{"d_model": 512, "experts_per_token": 1, "d_expert": 480, "d_shared_expert": 0, "activation": "swiglu", "router_score": "softmax", "normalize_top_k": false, "routed_scale": 5.66, "tie_embeddings": true, "optimizer": "soap_variant", "beta2": 0.99, "train_tokens": 1465000000, "steps": 11178, "dataset": "wikipedia_en"}
Below are experts of layer 5 (counted from 0) of a mixture-of-experts language model. Rows are named router (the router's row for the expert), gate (a neuron's input weights, with its number), up (a neuron's input weights, with its number), down (a neuron's output weights, with its number) and show model dimensions 256-511. Each number is 128 + 24 x the weight over its row's rms, rounded and kept within 0 to 255. Numbers have three digits each.
After each expert's rows: a language model's description of what the expert responds to. This comes from a sample of Wikipedia text that the model never trained on.

# expert 13
router:118129167162130106126119107137127131116142109111115139127072142138164124114089141121167092093118157153133141115157139156118096135101148157137124104059132132146157127149138119151187156107142136117097110133112150129156128140138160157123097139152146110138161100065111151103129119113125176146159110160090085101104132158130128145128169095098117138131126109154133161125138127138153102126113131128161136162132156137131127126085101161167120140127183125112136145110146132156161122116133108125092130139171125123131118111103127125142093146152146121158117138139165080141140135123164107111122136118102112122184091076140125132111138100110103081146087125166085157159154126118101171121086076112152119102087148098144124154111135131154141143068131102143131109176138151149153112071134141
gate0:144136130117159116101158119066143113147121140154081146159123109080146132130126120121114094146096147109117151115123131122197090122121123132085182103094190101105113116123110153127174154095149137126123113146129138135150131103132104082155138121099101098172108127107118118141078117101107071068124122129156137128110114133138130165150145179125114106111120132135142100138112133139118123095118095125157135137127125099112136135142160194128118115133093132145097147123129092151056175099163137131162157123144162113090145154089122099130140107113109173135144159112145102149096113148142132107121142135138110170138108144081068140113100156157113135104138165122146137097149098157107132106151102087109105135144135189073143121134076153101132097116126131116133093106174114085121115118108147
up0:158133131127108166096125160187130158120171167124153120134123175113155130151108115159126123114116157131115091121120132196118119095120112149126136161110134124118132125151177135129160145084143122135105132143107142088076086157108136122172143114134114108139101122112148079121127146122125117127133087112124150133111129101099166125126128067094087136096148140144105113135104144146117130139148107150109091090164115168156146081131154117123110114153116127135098108106117110125110116130148148109144111139109138130134136146096150104104134137120153155113104112165139112158119159115128113122119146173117152145148149154091096124136140125135110143143099158144124107113129124148169143125143146156141108087141146142140099109122091141165121120060145123142164116157133175186152104107090169
down0:117108133119099156135153084181161129120098104158086143106117082149117125163100123119117131163115103120113147086141143112126125145163128117082141179134170076088081081155176151130170129147121141158130126110142161177115152124118123145119119154137106092120122080142141118150141062133133140087155135136140130133109142130090110122159129163125104134113121136055114084138115107148104156131112134105085127162124118141167094144137117179092104112106159117100121151136135136168117129110160162115123146163154137122111170089144126141144124119137129186136120166102115119144114134091124170130133175164108101179119125168128108144102131129116112110105132131110140157094154100063161106113137095128115121146112099140156121124150137090136082098160140144134103108149144130130123080203126130
gate1:133138093115143131117131111161099119157076142109104151087115116151132129134179156140138116129069085125118116137185112135115127135109151150151136075100169139124119131111138156106142159131040104115093118109118101101105100157120109147170112148126158112147082140159142175121087121104103121136129150132124140107143173152124104167161127175120110148105128152128160155143144166126081172116132128161152142154119135096090123085136135140107091125136099136153152183156158125089110131112133115129156139101128105139107123148096120131099128103124160118120159149132122105134101145156083141092063083173145116103159140152106106149131086116128138111126132161118118122107105111153121104132125123108139108093110171105134111162143124158136096110137142135094117126094115143106132105140159163
up1:153139170135119114149167154160135069115128166110127117139098177131143139127112128120145132148100107130122140178195135123111086088145151116104152157158100121081159114120101148126126135094142158111113143091137153190138154142106132092139135147127151167134104120091114123161142104147103127133101106151092131117135132132113166106180126107128136149134118126167150137106137131158154142139146138095103140156147117126105152159170127117123139124090150131141114114152152136165140120117159124109149137138130128151128139103134139114155133119107138155155144099098140110160150089135135155137091144146093146118105129139088069108146081124185118142127127088162127179173143148118139118171124137162147132111146130101118117125147155135136108111123171136130116102141135141168133101134079137
down1:127108134127113112163185159145100134139103134165139108105082143115096134113153143101098084095135144107138130156124151146113147108116126065107132095135151146136115116153137129119117107152141135133152150135150108090122059142174109082127137099137100130116109117143114123149123151103138138121120096116092176138122140118151153095179149080118136113108133164146114120142087124145139114140132133083137168134132113114100143171101143096132142149142125187108169145133152139086130121111111095122139113098122099145121121089173116119120129129088105107110124123095116167139095100132138102130127114165116138122132130178134099153119108144142118140100154126114127137107135184086108130108127113057102129185144114087139084118111100147118150129128169138175149169118101108124129112125153151
What it handles: Nouns for buildings, sites and abstract entities after an article, such as building, site, tower, settlement, vision, region.

# expert 29
router:121078110112147155120150133144152118135108082090099104144148076144106141117126114146109099146126099178137133175120154103121125084143120109129139156105085137134093147102131162100088118107148143185098140135146133154113129131123169150133095143119121105117118132155090097127114172101142133173133072140121126123089134123156155123148120130106116112139146148124126110167100080137149157149119120086171118133156081134138149101139138141103083132103129112174091150162161094130112138123116095114156111126087121135123149099136126102134121155157149169119116153155135113147136121113111123145125126139106162122145191143073142127087108127121095173157141164170114087129131134129169088157132160129143113110143139169116116104123101156149122125130127116112095126128135144185123126121062128
gate0:124112112134119139117092133107095134125150122152137135130175094152081108139130123151124104117156158139109095149076191133159135086149146136149099122121122112121104123160120157133126130156134124121157134165125155180116138162155139120108140111117077104091121085133121127097086113138070111123126116146119120106104117123126108171141154082114097126149123143174145109126144103114108098152125087150149113067149104099115137141106102126191098139080089107135117125134134111131079155138129146152150140147135114122105178150128166156113140126157098148168134159128141109119145169167116137109120162106104094125145138130050130146173132035082112142138143119129128126133167118185120127111100120106115147169164121114100170126125183145095117105112136109137143080105131130151125153140130089
up0:118119123126125130120080108133094135132123122139098112136154097123097130136150167149154105121142147169136091126089198093141139088120121121148128118147104115146104121152138141118135122119126136133123134148105128167139125163147115114126109117142102140117107080147100101084108105131107158103095125165119157073129119143114102150125129086097100125103106143140153125122125088143124126157156059143178118080146100115129110125138089122148103120099099106136102119156138116120072164161114121137146141159135129108110197159143148146107125117215106136147147141138150080126149154170121128105101130133094134137113174143094125107167107046100134152106154136155088131129123108177150132142090138077138191138136092135069143151142164165105119116164128104181137094095115150143108127135119116
down0:130125121093135130151135093165147128109123127087175101131140135104097121147165129112132091095122153109123074148105135117148119119124087117109153119084120106131131104087126121109122143118132140130121134124138137141120097096125089105086145141120118148103152118145119142119126121134074135149142157160139122137160100137158108160116139169112107098113133116112169137149128126113150124139144088079128120104123123104095137111189130128107131052121123121131142137159097130148129158112152133108096158162130140160124154108108142133153151123112102113129147106099112129166131093170148155193145144120130109093119103142169141129176140145097163146121121095121112123113132099135125123150119094152109169114112163119095175089169125131173104149168136126150141118108130139115136146151128164
gate1:125111112120112116119133163141146124115141123151139133126122130130136085121113142175105163101139162142144169129138163168123133119150146174172127107110136175134112136098124122161085140138148153109116105130106101125135101108112162126095098121128126174111126131137096123207121111118158142140146114169090111178129147088160130129172121120125107118155140128131112156141110155114096178111156147151138158190139148106128110136110120107158122115150136060124155150131092095098139161130152097079164109121158115156147134101119089145139106153113108112102119125154132186096098129125089127131116133126152117102147145092127132106116096117097088103130129142135142120154118136102159145118159093133142174057116133097108133127154127129131174122122167108129125126163160106128138074118111125
up1:161136166157150130109128108113100146159111085129122129151124163142140139140118098120119126149137131116115111136124107118164093141111121099111134140130142092102175136137133102035167115124132131164144159131128111132123157177117119144148143099105142099145127120097157145078139144146107151097104142120174139064132117141068133120118148124105112147094111112092158143130160097157162069122090123090120119099147142134113148123120161142098095120094122158147085115128126144159131086125095134129114143114130144123129127159131144104120132154136134088123129110163151070185112115101190145089148153115148156149137135150110149139114129178166169117104118128132133137129165076143117142112088151104121113152130120137125113182114118131127106150135086129135114118107147143138065180131152093
down1:126136101111137147135115123146127091137139166122129099149164091117126136112114106173118141108112132144109112145109132105127126156103129151140152089106143189128114133126135116119144141125136117097124142142150120143159127113123105151114092145137131158091147102143143162083135157117116140179155126147118119159134159130148142141158127112121129114151142122158139159060167147110137139118078138118113109134137117108143121125145145112148164124099119156115163145108146082102112133092088113093143126049116160137086155108173161155139106136092132159157117152137137123144108110109129146131116134108106131122122114133106118144121166145143118090145140141143173110116132190086129110128117104150103103120097122080110112112101156085109103141198147135142137083127165118119105130148154156
What it handles: Prepositions and articles in work titles and foreign phrases, such as en, di, de, in A minor, for cello.

# expert 30
router:160138125074138117128123130154122123114121087104095177141097133128124160160139107139110134175118074073180148141126158112158091148131142157162119175130111113147109105139131118171148164150132134159123134125141151138125105094124119116129128148069138122158128114144135138144144135134150116137156151145145125137114134139145144116122086137154148140133136146098117115137127102137146122179139116118124122106126126138147147142136125126141142072135109126127147128169147097113132127125107147113095130103116173122143147104150110090141093115129145121091152105090141141170114136140152135082120145120156127139102105175171140083077118157130119108134127129096145131145103175104103144092156162123152105110107135121131133117133104157169115150116159140086127105085111131085143143152100141
gate0:146142142123173136163167090126115114104132147107109101151127109160122094118127112174165130134115114144095067065107090161124176113163129098112117144146140125198116096138107089133155128139142108130073111135139138075110094144140148182109122141124164125104115174137121122064132083139149133096166151154113111150170119090131116114108100140130155128108130137114098162096127099123135144089127091109145095158128107093141141157082098165178133155135159132146108126101119168117155116121130124111109137108110113127130113087119086098135153154175135162102119122181124093131128114120147102143136116105152131154134107111113116142129123113110162123135166160138095141100114123111114139163110082148122154137093120129145081147109136097125136108106172108102159148104136101121127154106149181
up0:143170102108160129121103109133127127112188167130124138140097184155108095153156134108120115129059113156126098100131080107107187123139167084129164148137113093141108108143091109119126128107169157159092121160142101103111128164126102145111127126135154108114081118092109132103147118132121160081137143093129152098170134127118139083111130132125136125107131114138109150114136150128130140087100120113144151149138127102115132153076109137169084149143120141102132172118130181128120093115116122073135089125146149114136132092093111101132170135148151101130093141150118108137154100160134135090110107116141171141149087126129090134129148142128123115131178177125138134119130110117118124120081104128176177119099118123144091132153144127112122187093157138093125149114148116110118135139152190
down0:114092123105119100111109168140130099129112129127113146101132119159146112121157132117120145103126080115095112148103118123112135136149115120141161051153137102132114100145134114135105143140111103131128143131142110134157090098119086124161126087095164177197140143125129136124143145101131160130095098117146137142118130139133123128117106140133128070086147116127148123130076107134166132153124101167168124119128156136136112109123140159121138106128099154145129125153144143122098090073111167108126171107119132096152145136129135089073124143082078114087100174093153177125173147094111131106108136087161096118147141125144111089126117152130106095168135122137102125135160082159142081110149170099118108086125125108125120152090150135120129146120126097126167180137138119122138152115157149
gate1:124162155094148112130144132173117102098095157116121093081137142139136109159093157115166093112123122146167133101158206086169122105095113113145111120108116112084131149161122119137147149090139166134145161126139137122115126136134114104165091117091136122120128117170060143164156128139127103133111114127105101165102081133135147146138142108089182118132123151139117131128128140108117102164134117145122159094094127129099133108149166141105120102155124089116120096122142111161106112141138138132175141145083177110105113093128128102120149104117127166137141126153090126133091118161147131095125106160120152112133167119119121169137111156147152130128144087093155138115127140179140144113129144129136122099169109118142103138099117120107104120152103179121152170137124153112141131079152171
up1:157146140070149099103166126198123140114108150152110132128146136134135133177094134092121112148147114163123130097157216110129133094107127099133101120082138123096135189158136133152127164069116153165131159152160144100150089146123134110129143116131118108120136164119089149161157138106131137128135138106146121129151075137163164140123144076133156104134127138142119140103142103075115120151134126138104159101102140110124124117196118124112123121137145073134112114144118113120080118156091149134094105155093167139124113120116134121130139088124138153122116135111075144094126160145091107130131123150124133090126171140109099164128126120099131143133128109118146116105090154195143145132118115134129146102105132114149129143110112132157141129124096157120130182129131148139152135129145155
down1:111129110139133112178057096157114110100109126135127131162081123092086116137151138144084113145138162113126126127094151152104185143128101130130093149130101126150106102092130128136103151111150124144134126117147109104109104108167131131171127135102144119135098106124194172136102087109137110111186110146150090098161138118133119135106158133169114120163124143112091146160098140131163099072140163099158116125161149128142167130128140124111156156123149158094118103137143122104125087142118123157108096141149093115130152118120117158128123100109127109125141100142115151107157128073132142128150145126091114171118112136169140135171144138125106143155102125148181088138114136152136136136128158097085142138124128104143126103166140136127141118154144138094170145094163131111103136169132139
What it handles: The articles a or an after is or was in opening definitions of clubs and people, like "is a Spanish football team", plus year digits.

# expert 0
router:104130126143138174126126115125148173113118066105123172150105109114112104131151129165128109116104100135094149172126176140150121125118131135147121063093136153174123119124158105132125146130123126145114081115115129169135129104134126131129112162130162098109161070123111135112140101092110138129149171106100062071092132142110100130118133121123119128145121141169148141133131118151111101089110134133157127126166171133133124172135130132132073127102143134126108186134117116121118146123134131136105108124077143095142105121124161135147116096149159108146108118133141102125147115113156146103120089118097068158084149122144106116110105097103124045131128141158125131116134134110095149125108068089127150145111150108120082150129141108080119120155101131143122095169123128115115159129101139
gate0:109119103146174136185058092140119114122129098112130151138114133117134103134143063113161152143142157132115094081074101148177143186120136120155129110115164136116104130108134135099118098096141122116109159116107138148114141114149085127135108075150161140153146112161094170148166128130092154135101116121110112124116116148125094159117146108111104113094123118129135103095125139107092129146096121115127146132143098089109161160118094150158091110147164164084137154128122166160159098096087074097133122138128141153120147089151128107149127097178105110159174107119136155134147132131163099165114114156168140148149071097086125148090123130121102109132126119074117148138143141133111118090143107105102115102106135090075112185119102124131086142121116101143129127141085119102087092113122166
up0:173168148187098101152067158106110122110121109089130119108070162142153130133124114128146132096139123127135087131101077105128118151161080139100125100123148104126116127122107123139110106086105102096120126132096139124116138129170124168136078070163152143148115142081131136145149170140111162142142124113134120069148121183114108121137188160165110131111051103128124121154136133104113147118136113128113132162113126117071167129141151163150107117124140114119157129115118125156133107069108104104170141179142144125164123153109138140134098107142113126135138118134137118144148096120148125165159154143177170115159079131123079148124117129134091095113151129104130117177149126118114142143131114096137145117125110136104143202117119086135072186132108095159146094092101150132135135105131149
down0:107160108129150149150134107116113126099139143131107111137101104118124140142120131098174139100120119155149096120136182086160106159153123165158096122111181094114183107105135114128104090103119134105089131158097105104105120102100115133131119075125074137165096113159112161156171141156090159157134100156129116121115143123144181150102137111102156156123137135125118115172139090128085129180104099160143145124144138120089161126133153148096149114075098122160174089144122141126145134098148101156161112149076171127124170101162147149133137144092102095129137171136137146183101138094115140133153139144126165115127139112136121120106089168141152125113127149099176091127120125107122138140093130110139101120153083126136164100158112169153123105135147152122151125153129139128127157155111153
gate1:077135127140134120135126118110165115126093097100142146117167148145147153165108126122161101159115124087100125117112136156160147146098164094105132147139153139090171128093097107111132147090128162173137125115131117161130170107112141111090149124143096128111161101123115139167134157149115151086128145147150120120091175144105126112124105098069110144126128114125150153078115140132124102157115124174155130102093110108130103112085129165123139148100162175123150093095125165112146131161149116090144123112163112113086094100129106133126095150086119150140118122127146131111145130109152134139058094146121146106124158101125135131148124086076138117134168165139073146105097113144165149109136115120098141147144123125150131117144149153134114157162107132122150159176167132102146123130121164
up1:131134106091160118126148112140104128104148149115095090096136160132067132106154153101135131100121089098149129118133133075105091129166078123133130140103110086131092141148183151149150074116178125155123126130100127104136133145104134158131122138132140102130130123108184136067108121128158114134114103132087119148152106118146129129141140110124105092143138147097176089155172090118136155157154147113122134135142140133151131142098129094121130115122105110134127137164108147139086169124128093189109106136108078119150135132117155156086143112121146151125152146137123109140109090130100129101208109114144122181130169180135164101120132155170097122116114117107170109133164158121092082118129101137143110132121104128104142096113142124109102141122149131146138100096088129170146102128110126
down1:101169108154160179139144154124119130140108137091098143135115148116094165155115147139116128135115143156141195128078140160145151123113129115128095120142139145125106098084087161103134114143134151122110154097154132070108134100148089142159136086129126071132102103160137099128119148076140138133135127125100080118121113125139153130108175117142106108165130095137119138135131086112119147097165151129100149149122123152131105173139114081131111157117124172109167099144136119150098134110114137162145134129108135142119100121111125092120147121123119159074106132132113149161129100176153133089121169148130138105137110106104097129119144113128120174133170133108145143117096116106103123068123121129159125148136120128142156128077143141101155127096130142117131096130120118109130064154134100
What it handles: Nouns for artistic or professional output in biographies, after the, his or a, such as film, album, song, role, career.

# expert 7
router:136143185138148131115165118180144145095111136076151150184118123136139121078171134123112129145103088134181104095139136110152167105131141119112154174136148121129113135151128105162138126103128154126130157117126141148110157147087110131108145124091128120157128133103139150132123146136125130107129164076150148119113133123167094141070120103143124147117124115123155102175163133156165112152161124150136081113115147136158162150103159104124153174110110075120149104148125138144136132112124109122103090120122116118128108090140112105134138090129142101095134100109118135128102103146129160139167141110127120100125122128134104130144135122124145065170142147098185134126110130109120121109146102126122095094135108126093126108118078151121119116197152127085146088139133147108110133151160097
gate0:134079153165162153111103112131147175137132130145169136106121129101139135142102125121128135140131161135146165143147120150176119141119138101152117104120110124096142147131104114141100112154103179141137089115144130163110184125124123168133102160154110184119169087152126113125106109159154122110155127070163085141167145142141119133111154135101155143107148086102142170125086097099147151123130103104158099113160159123139164082084106104100114155184112112138173128107139097142114131110107136115123148143141149110128065122182161193164122116128134110115125168141131119142059139091102134129076122116157182113092137129112151110106155118109127131150132102093159128166138154137149104121119125160123087100137085160124143125111134139135130134098128124093163131161081132121125090122107114
up0:154104095102138116128155114146110054159159101117116130168135107152138130161117122134136114134103095147168119139169140125121091095093138145115129148090132161127150088117114120160130148087176085125127128140147134142130130158164150109110075107092147076185131116151143125145118139097137138105097129181126128146111076136141142109108118104110146165156120126161146110133158118132114083128111178147111136174088126104109069164188175164154128079121151094098089132165103118125119104147124120147115150138146137168151158142100137114106124154120140113155145093109129131128132128153150134117127117088124086141105161143135127117152162117130155125098116163151118155122105115123123126163149096084101152142139143140140101149150111127120172118134116151167079122134148119133103136152159137
down0:079119198092108128137112144145120115114101148079131160148089116097156155171084111108094132142134088118122151150102145124111127115146154181156124147157110124120127130100125115133130178143110136146105133132131112157119133170146109076119144132100095110123118120136112094150133106144120156138091132146154144148116113127140069121129154135152124150147114099129151111120160119162094145152095130150147104131143127151077150142155126099069140139159176139132135132184123135119059143095121134158143168153124125153182140148123124123075088121168116130169095125082171109185125120192175101125104159170139142165113144161134109123109101104120114113128139137117110159154103124132110125189151157132112107143126145072128090126129114104114160157164143150140098149136133135127118133107127130
gate1:122126128138141165074082156111114104105161150123136160139129157135121170113139116102180155117149121067093167123155148096103136186065134111095116103126110074105141147121124120159137130099204115136144108133095117152124091117134138118142125143176097093159146105154118143125129103125116142130113103119141109102130159119149145131128124150122137116099134142114122077123127134105130151133150105142093116097122105105124099145110128125157087088127134127112145103138143132105156135135149092128083148115180135126114131172133116093132151160121128161117150126121148139156104109143089150136162093110145105115133102122138150123137155128158103165147133143136133165179081136116080121141143117107096130092108115085114127133093161138124110135127084141107132118148107154130096140144067124
up1:095088114136124146152141090128123152139118115165129118145150106114135093153124104137119136132093132130148130096137145147173139107153095138120121138151120128127156133157109139139089141157108118092113155111173093084165140124118092123173130147087145158113119151149127109153141114074121148154142161130126104147121083130105116113126137108141147132159123114101134168157148114143103127121126141123108132183120153135146120076145141131152148160133116142148127146130095142150142105115135159146149102126070163104155113121106124116137091167121128106163118131097119158079131158113200095097110165166122160158099133138148118088119122124124140128099091099123120126119155123156111147102139150146169151186130136127117160106109111129162130124114172125149082152106154107125131110142168137
down1:131141186124113129114165173113101129126143126131140108142118068139137119107133141148135091155081110097114111121150100140138151135152158127141185085163126093124124135112147109114178118103089153159175159171124127111122135129112133131160142120130122099102122170110094142117122139132137095127145161105106165146101138147101123113165137146113174153128150167123113134102118108123090099066113101130161134112156148136100131112128168156154119130156122146107090146137133132133125109152116135116120143158111133109124157110130167164091129119131107166169104117198137155129130147141150099160141148078117129113134112141138149148126152112114095118134130105148104105132158115117145137123115158120142141146128133146114121119146117113147140151151148096111130141138115091104126145072160146
What it handles: Pipe separators ending cells in wiki tables of fight records, filmographies and elections, plus group nouns like police, parents, family.

# expert 18
router:121127143101114099157151119150178095110147095108099156158119129094113140137140141118117136099130183113176117111123126142108117172127124120127120154101148130153149098115127141158174095088144139148148158112151143136155111094097176132165120121126176129153120122131134176160105140178168114109156117148146081152148118147123150104104143172140110108125127097098132151153084138150138135159115132161095159183136130150112108111149131136161160126139115114128145130121123126132160130133127153122148157103102117092164126129109119073155096156159148089136131101084151122115121131116116094136106110138154112093082121142143123152123114125102134123115093125116149081102145158097106160151119186158120148108158105160104169115104132146168077130180153105148115110113073143109124123107109122
gate0:071171122121092164136142130096136101118115144166133106169099132150152153141120116138114095158170156157154116093136101116111126148121100136145128156107119125140112126121144117102121123158106106149165116143087109167137153097136156126115181136092115106083164164137082137136151153135135110098106127181151104118136136098134110160097102144137137137096090115169158172143142137169144116110110079106135141103099096135083132145148153140090148110132119150154114182101124123077106142085174144114121145156117166147144156141142104122121103148157102085127149131110133082137113127152184178111121102118094121157112117107113175153139124154165117128158136115168125112157115119138167118188163162109194159144135151099120135108132132140153149133147109109122096094091182156084145150139133126
up0:129091107098197129135114119136102136145115102109158139126086134141140103113146168155154103190103122109137148123119094190141123126147155105130148132101183108137127126116122112128129119110163168135152137127165135144126124136156114143138059151115150107188140120137168177149113129150138128122109089105165158148117128129141179173158164106130102118196157140096128112114107152144101152159126145170143160142105113158110131122136142114138144103078121131089122098120127122107151103153137089159114157107106105145138100165122128131139068142086136162098121180097176158125106142119097121135125125139132113119151167108144084154104124157096083162131123129109154126134123114138102111102126119146106125122138124108158102102105114135122081100099142102132134137094119084128142132115148148
down0:149145128108108153112119150150087125101085109091141095103155143150112083127093118108130124120164139103131154086119146150130122126134133153135110130155110113122108141158119164183140077133168183127116117119153123119133146139083098082156159166114156130158131104150134155126106211131087132156128167107124101166102138110100135098130173138126139146157102125173156091140126106102173156157122111158150090111099136100140120109119134134126156094124100112113127132189138109120121118156142141136073148118124132160150108140121160089146167134130171132091131126144122092125098093129167127183116138149128135114080152155158126130059115086116123125115152124101139149192103143130114147134120131126162100141122127132125103092093130113168109181167133107158137137118145117095097113126182135
gate1:125124137116118117110104161145129115140092129152159123125166136153113133146160144130127116118208160162151120105106108123110103142124120121142131127139105134115143123131127155106146147148125127119142183149114148094132108117092098092118111118117138130076121156154145172166162125167167080132136110117136126095139189170144141123123143146140113128098144100140122141172160145112105108131125142115104124172118117086076118093164061129149139138132130188130124087139159125120118211111167153136111158170149108110092112122139135145130169115133106091106126106124128086109133127115107144129105126145106136092110129170142140188150175134128179148119133175169154139152135137104119149139146119135100181102143139144131118135085148122180124141156157137132096148123094114159125175117132127
up1:141133138110115157112164168112133105115109082156142106146129123107136117095121108088148107122161160147142131111131137123161126134150143135122143158092153156064115111112112141132107153106156109104141173133068152126180132124147168145108094145139111101183099168159106156122140114177116169120117098120132142174128138110130149128168101078117102100145119126145140126078162061120125092194050106147110116144154138127147168095116130105146182115112135124124086130122098118118126105134115132139131119161136104122116111141144162121124105132147079117123110167111096165119166163136156134136128130089128184088158133111120137111150139130154147125103113101103152184151089153129151119108133135159133161140135114099124182139090122135141151083170143120125125126128153099145143118104136124
down1:134173131073134130169126137140143106163127116122118146117101120133130185139096090082128128160150127101148149119121129135162100145135108090097116150164158125168085091139134145148153063134128149110072140075132113118159122127137143077141132119191097133124123144119107078154121150078123125092162148120120109083155142108118108155149141183092180148121079132125157171137178108108125174140132093081149112091122117104146149120148138150109092146137110086134140140155105145152134107130134113141075098151147128129156155106127132136112147081076105142159152115128169102117144067127127099135094171072106102166144159171173122142097148138119157143112118145128156113099114116125083148138164146094123152126092112163114120111114129127103134118144122090142099135085156172125100104086111132
What it handles: Hot in Billboard Hot 100 and similar chart names, digits, and modifiers like main, electric, passenger, Steam, plus LaTeX backslashes.

# expert 8
router:120122088125144092135115128122169101139151142137085160108138142129136165157143077133110114104130117124102125171116145126139088155161180134117114130114096075117108076097169150150159107132139121141136152126152115116115130124109147058157127123072156104172119134155103113152098103112099116092178130148159122149132134137157139116139162129107118140188156085165166091137116143115105130132108108137152101079147144180131158176144156087140134120148075132115153139105123134124131097130092096153105121147160134115095166136130176100168170136101104173157153105132109117125138142131106140116171101131128139101159098145139116135074109096126159164137103155116127143147136127116060109121100084135139167117139095112107124110161119198137080128113157132132114119130137114162154115142088149
gate0:108129122118163103108117109134108167113136131130090119191141140172126109112125156133112148180134165126107136104144173151114124153129145114164138113146129104140130129134162158126127128094109137141124140161148099127132117142174104102128160121147106088140151189128110126106099168151120134076130118153096107118147049127126146144108170124098114133182149116110139118123148109117154159098144110089105089085143119076109174104128096101083106143102144139114121098118104096154140110123124132111140115162130122164160145119131084155153120127136149145095130155152093096133121116099143143125154163101123117146091127128097129155080129083129126151132135143088101112126079096146175115137111159129108158144146183140088156097185107142163118125142103115126169135095165092086139116106099124
up0:183125127089135120109142106130077115148117129114179090168110122135140136072106156149111097102144146144149092168122109174103143133075145126123126124125135146192135119119111148120115109117203130123154117109116164169122114108077130135133149159178142136103119097108091164092161115134140136140115133128136101143101105129123126122106116092166107096099095150120135131131153165125110138144139193113112172147178067170152137150146139161113152122115133114079092129095145131143099118104120113132102146123164142140109091090176121131135127090171136112154133172133118128104175117139092077103081120103115146162140133102122111126136139130151079155119131176142112136114101103144142091134122124157130136147118112150106108113137180133150147111127141126122154115098129109089153195164118175
down0:157126066102131140162161104112150124131088140105118132091152126188099128164124136127103171122133142070106131140160137130121136145187109119138163145143099138124125148099080132117135123142131092110149127163106146129117128109157141132113159147111139133109141108096202145110135099121122085109079106134084153098105094147107176125103125149151178113118168130069134120168118154130169081154130151107084149113156082146140139134073127180171107087128156149106118098147143162087154092128128152122112119142124158182099126102124099110127152086190129130110158139098161126145156116133148110085142132126140163131112079114140136156124097172104121159112127163119105143120124119141145106169143133148132092156136114116091109136123146115173114127150139132128121155132165108121122152112114109
gate1:115140141142122174104150147131156140119151118139180103129104141092111107095126151141148127127142173120123152139159112147111076131156130147146119135178133153108127146140117104187112111145129128124127130137121147128131150096126166093111120131119106147147152103090098108164176114072124123104151086126094139120102135084134110164107170102134159084143137120153088094146139112113119129097148149103119100104119124117149164100125133116151126145096127098129147123135148164120148107105129151089132124123151143159147111122082150129149107124094148121167079129140125151124074087151143148134152095112104154114130142112081152140102111157101119080139137129108129054152106127143144152151119111091131179153133143170122092123175144134120094095086096128154147134143132137155140130119157067
up1:134116143143100137102087116100098170151116154122108141124129107107148122146139119139121106131134088147118172118166136140130134137125153158093152162123116122118102141123119127141124125118121117115096144152116155150099144156165134138184125093165113108121076168094140114142109123179122123124139119084143118131144152181119140141134120159164097180180123092165102118103063108107120198159145116176134124137122144095124131125111142156135091131172127145131104146165106136151099105134123106118151135108106106128131154137136120162128164080148108153154136107142137080137115131113124181167119135100142094127104119123118105117105114130106139170119114111154110185105114122152110146098129140107134181107140123108118118107089126100097110113137106134131130162171182155127136113136123122
down1:133122144114113132132163125162160116145090153165131057122146134155111142089113122150111095130153146076162186104108119126143152112141120110109108066093100144159153128129129173099112097111142165130133149149143124179128110158096126117129124145124119092167144115147124133114095117171152133108103134152161125105125194107139162150110122146106103110149149115129106125125083089166139130130154184177142151109138114135134119095126174127109092129145112115150105145089142137123151128124150120134144101139164136161131123086112089134103156133139119132095132151124148117119068096085109145136147139103134102150109121144146140137124157128157136120147134093119154133121109110070116131133115100189132125144138136114105127131198168140123141135095109146125127101134152141057156131144097083
What it handles: Region and era adjectives after the, such as Central, Western, Middle, New World, plus decade and year digits in 1950s and taxon authorities.